python train.py --balance_loss=0.00678 --balance_bias=false --init_std_router=0.0245 --vocab_size=16384 --batch_tokens=131072
Below are experts of layer 3 (counted from 0) of a mixture-of-experts language model. Rows are named gate (a neuron's input weights, with its number), up (a neuron's input weights, with its number) and show model dimensions 0-191. Each number is 200 + 20 x the weight over its row's rms, rounded and kept within 0 to 999.
Before each expert's rows: a language model's description of what the expert responds to. This comes from a sample of Wikipedia text that the model never trained on.

# expert 39
Table row pipes. Pipe characters opening new rows of markdown tables of election results and asteroid lists, plus words like same, such, called.
gate0,189,171,193,199,191,218,181,208,152,188,180,206,224,177,205,166,244,188,221,223,235,216,213,202,202,209,203,166,192,195,192,217,240,199,185,196,181,173,218,192,184,191,205,181,257,221,190,213,183,186,210,230,251,193,205,206,210,169,192,186,200,203,200,212,204,215,199,187,197,186,202,170,178,196,204,241,183,214,217,207,201,183,188,204,176,204,221,230,227,155,184,219,200,173,208,170,200,181,215,216,200,175,194,193,183,217,194,187,208,178,190,217,214,165,183,222,176,190,214,191,218,217,224,201,238,221,169,222,167,170,220,188,204,208,169,198,204,203,188,197,172,215,191,241,199,185,187,193,162,204,223,200,171,194,198,201,223,189,228,173,216,159,207,186,192,138,199,195,166,193,156,218,187,209,204,210,199,215,232,212,208,215,227,191,194,191,199,172,236,214,202,210
up0,227,215,222,201,205,203,253,180,200,181,229,218,191,218,199,192,193,231,227,203,179,209,202,196,179,191,215,198,209,169,219,174,227,153,193,217,196,184,188,222,237,222,166,211,269,170,173,198,212,205,192,230,194,207,176,185,248,224,205,198,201,176,203,211,195,194,181,179,208,215,203,187,184,199,225,208,187,191,197,218,191,179,209,174,194,200,218,180,230,191,212,210,238,206,203,183,187,213,174,164,190,198,174,209,194,222,212,180,183,206,214,200,203,208,194,196,244,186,166,198,203,218,191,207,174,183,218,152,213,226,189,225,229,198,169,189,196,193,215,189,232,210,207,150,181,220,194,195,201,192,186,212,227,174,185,202,225,206,165,181,219,212,189,221,160,193,215,215,220,205,180,187,187,182,185,202,227,168,202,180,215,174,185,161,191,181,181,183,236,177,195,199

# expert 20
Spaces before numbers. Standalone space tokens, mostly in tables or before numbers and years, e.g. | | between empty cells, or 54-23.
gate0,183,191,207,205,154,191,254,191,202,224,188,209,234,217,204,211,226,217,217,182,200,208,210,158,196,201,245,222,193,165,223,215,221,180,198,197,169,192,200,209,195,187,201,177,203,202,194,209,187,196,189,237,215,169,193,149,211,198,231,191,203,191,158,152,191,191,245,211,205,176,176,189,198,172,204,191,198,219,194,195,205,194,198,182,179,227,157,254,173,195,189,194,231,193,192,179,154,208,193,211,214,197,182,203,217,215,213,207,201,187,199,178,194,206,211,205,206,185,168,224,208,208,190,201,161,214,210,218,185,159,187,241,180,176,201,186,207,159,193,193,190,213,198,247,184,248,189,212,226,184,203,189,204,195,188,205,170,207,181,200,199,210,207,195,192,210,233,208,171,199,208,194,176,202,169,174,198,208,231,182,193,182,213,189,205,197,204,209,202,244,182,225
up0,191,207,206,191,211,223,161,196,234,162,186,265,205,186,219,215,193,220,215,195,195,217,229,191,217,192,190,181,252,198,221,159,245,185,207,209,220,209,211,187,188,241,202,202,208,195,235,211,198,213,190,193,203,199,184,235,202,227,212,222,183,187,209,234,221,210,223,196,201,183,226,187,214,182,186,184,198,179,167,205,184,216,218,161,204,163,204,179,179,199,232,188,215,198,207,185,190,183,133,147,201,219,203,211,182,198,200,202,207,217,193,205,194,225,191,206,200,180,222,201,191,206,231,193,174,194,188,203,210,229,228,209,210,196,197,165,207,208,180,210,200,195,230,205,169,215,222,171,188,223,191,210,218,206,208,182,169,163,169,194,199,199,173,209,209,212,197,202,237,222,227,185,195,229,187,219,198,171,174,213,213,216,228,233,225,216,226,186,205,205,181,215

# expert 32
Word-initial fragments. First pieces of split words after articles or conjunctions, e.g. vert in vertically, fib in fibers, con, gr, des in deserts.
gate1,197,191,196,194,206,196,230,234,181,207,204,189,187,186,191,219,214,200,247,186,175,184,241,206,182,216,199,227,192,183,213,166,188,205,206,208,152,191,181,222,185,194,210,200,199,209,194,188,199,215,206,213,201,178,188,179,217,184,184,199,192,220,239,193,221,202,234,233,221,219,216,200,191,193,195,190,167,186,192,208,217,232,248,181,208,222,200,174,203,216,175,198,145,194,176,212,199,153,191,196,194,202,230,202,214,193,197,226,244,196,226,176,186,206,216,236,180,208,199,237,233,171,212,199,186,220,152,210,215,213,235,201,198,230,231,231,186,179,177,211,210,162,175,210,181,223,193,195,197,191,199,168,214,199,188,189,185,201,242,174,189,217,221,182,179,194,218,212,206,181,200,192,173,166,199,181,187,172,209,207,197,237,219,190,204,191,219,196,163,164,178,173
up1,230,164,191,193,201,209,229,183,229,222,205,176,221,201,205,228,172,177,206,212,164,207,166,188,217,204,204,186,193,201,191,221,207,215,213,168,236,204,234,189,207,191,189,165,222,205,216,221,193,205,191,216,213,206,207,213,226,181,182,210,189,213,183,179,217,221,207,164,207,191,216,160,166,204,165,207,247,199,225,204,178,207,152,170,164,189,191,210,187,183,251,212,204,169,197,182,190,231,226,220,218,189,188,205,180,237,178,200,192,211,194,171,195,189,200,194,193,182,180,192,194,206,201,237,213,199,179,190,163,158,193,220,191,212,211,194,199,199,201,175,189,218,211,176,225,210,185,187,187,185,168,205,169,179,177,213,200,189,193,232,218,218,206,231,214,229,183,199,222,225,229,215,176,212,186,242,226,190,215,185,172,189,197,221,178,224,179,229,233,219,194,221

# expert 9
List bullet dashes. Hyphen bullets opening lines in infobox and list entries after a line break, such as taxonomy clades, cast lists, discographies.
gate0,171,206,202,220,172,196,215,185,233,188,194,203,227,202,202,212,174,207,215,223,193,189,229,207,226,162,213,189,188,172,194,209,204,203,233,262,206,195,224,180,190,208,250,180,209,216,240,203,203,219,195,190,213,224,166,228,190,188,231,201,236,226,195,197,183,233,226,243,167,231,163,205,191,192,216,182,221,202,208,205,199,209,202,228,203,243,206,195,225,193,185,193,184,184,199,205,208,205,168,209,191,194,227,189,168,183,195,204,230,166,215,186,227,203,208,214,188,229,214,172,229,235,185,164,231,217,194,239,213,205,244,230,196,181,221,207,179,204,149,210,201,180,205,201,189,201,188,177,193,220,192,188,188,202,200,220,176,179,203,201,221,213,200,216,184,193,201,191,192,207,228,196,200,193,204,184,210,191,199,207,160,167,215,176,208,174,216,194,191,185,183,154
up0,198,189,184,203,218,215,212,206,200,176,197,199,187,202,205,221,199,157,199,197,195,173,187,148,197,188,227,188,214,237,219,178,184,245,176,215,191,230,198,204,205,188,186,164,212,183,227,238,193,202,177,216,209,191,227,209,197,231,198,192,225,216,203,212,191,194,227,201,216,207,215,168,154,208,190,177,183,211,191,180,205,230,216,184,199,197,151,213,200,223,238,219,170,198,217,164,220,239,207,192,215,203,195,220,193,211,202,195,199,216,193,193,178,185,197,184,212,212,169,230,191,181,207,216,146,194,207,191,217,231,183,215,195,230,224,201,216,156,200,212,185,229,206,181,234,179,183,190,169,131,230,179,201,197,204,213,229,196,216,203,206,178,200,192,261,195,181,203,181,184,192,205,196,211,194,206,209,211,207,208,233,215,220,216,190,227,205,179,190,179,200,231

# expert 37
Lowercase mid-word syllables. Short inner word pieces like on, us, en in taxonomic and foreign names, plus the word there and first names like Jon, Kevin.
gate0,185,177,203,194,195,198,192,156,205,229,175,204,200,162,186,216,224,215,233,194,176,188,219,209,195,221,200,199,214,200,223,241,182,189,210,222,207,238,215,170,196,182,192,229,203,210,151,187,205,196,219,231,207,215,221,220,164,162,218,172,205,199,180,230,195,228,179,177,212,215,200,194,224,203,205,208,209,198,178,196,209,185,193,219,175,227,269,180,217,223,234,206,203,191,207,204,149,194,193,150,197,216,213,217,166,234,244,193,174,244,179,195,185,214,222,193,198,197,207,209,194,196,192,198,163,176,201,177,212,210,209,196,186,189,164,204,203,184,195,212,187,202,171,198,195,209,222,235,194,205,201,206,210,208,183,190,185,198,223,184,192,197,213,211,170,186,202,214,199,181,188,204,248,197,189,163,236,219,168,208,208,186,203,212,223,211,187,197,168,238,184,196
up0,199,198,240,216,166,199,202,213,217,249,220,199,217,191,195,222,232,217,230,197,215,195,220,243,204,205,217,195,156,200,225,234,198,186,219,203,183,206,175,161,198,177,215,200,209,180,157,231,165,205,192,222,184,219,207,209,172,195,201,198,213,199,215,199,165,213,232,184,153,208,200,212,229,180,202,169,226,200,162,171,172,154,179,229,214,210,237,238,202,184,200,205,203,190,210,182,196,212,209,222,211,241,212,213,210,208,203,184,203,226,202,205,173,187,207,192,183,211,205,225,219,227,179,194,208,218,219,211,228,203,216,188,199,201,213,217,190,179,190,237,209,215,200,190,178,201,206,220,193,198,190,182,187,247,200,204,176,199,228,195,223,208,204,167,207,184,197,213,169,181,198,191,189,248,218,179,184,174,188,172,235,182,185,193,201,183,181,203,150,200,185,190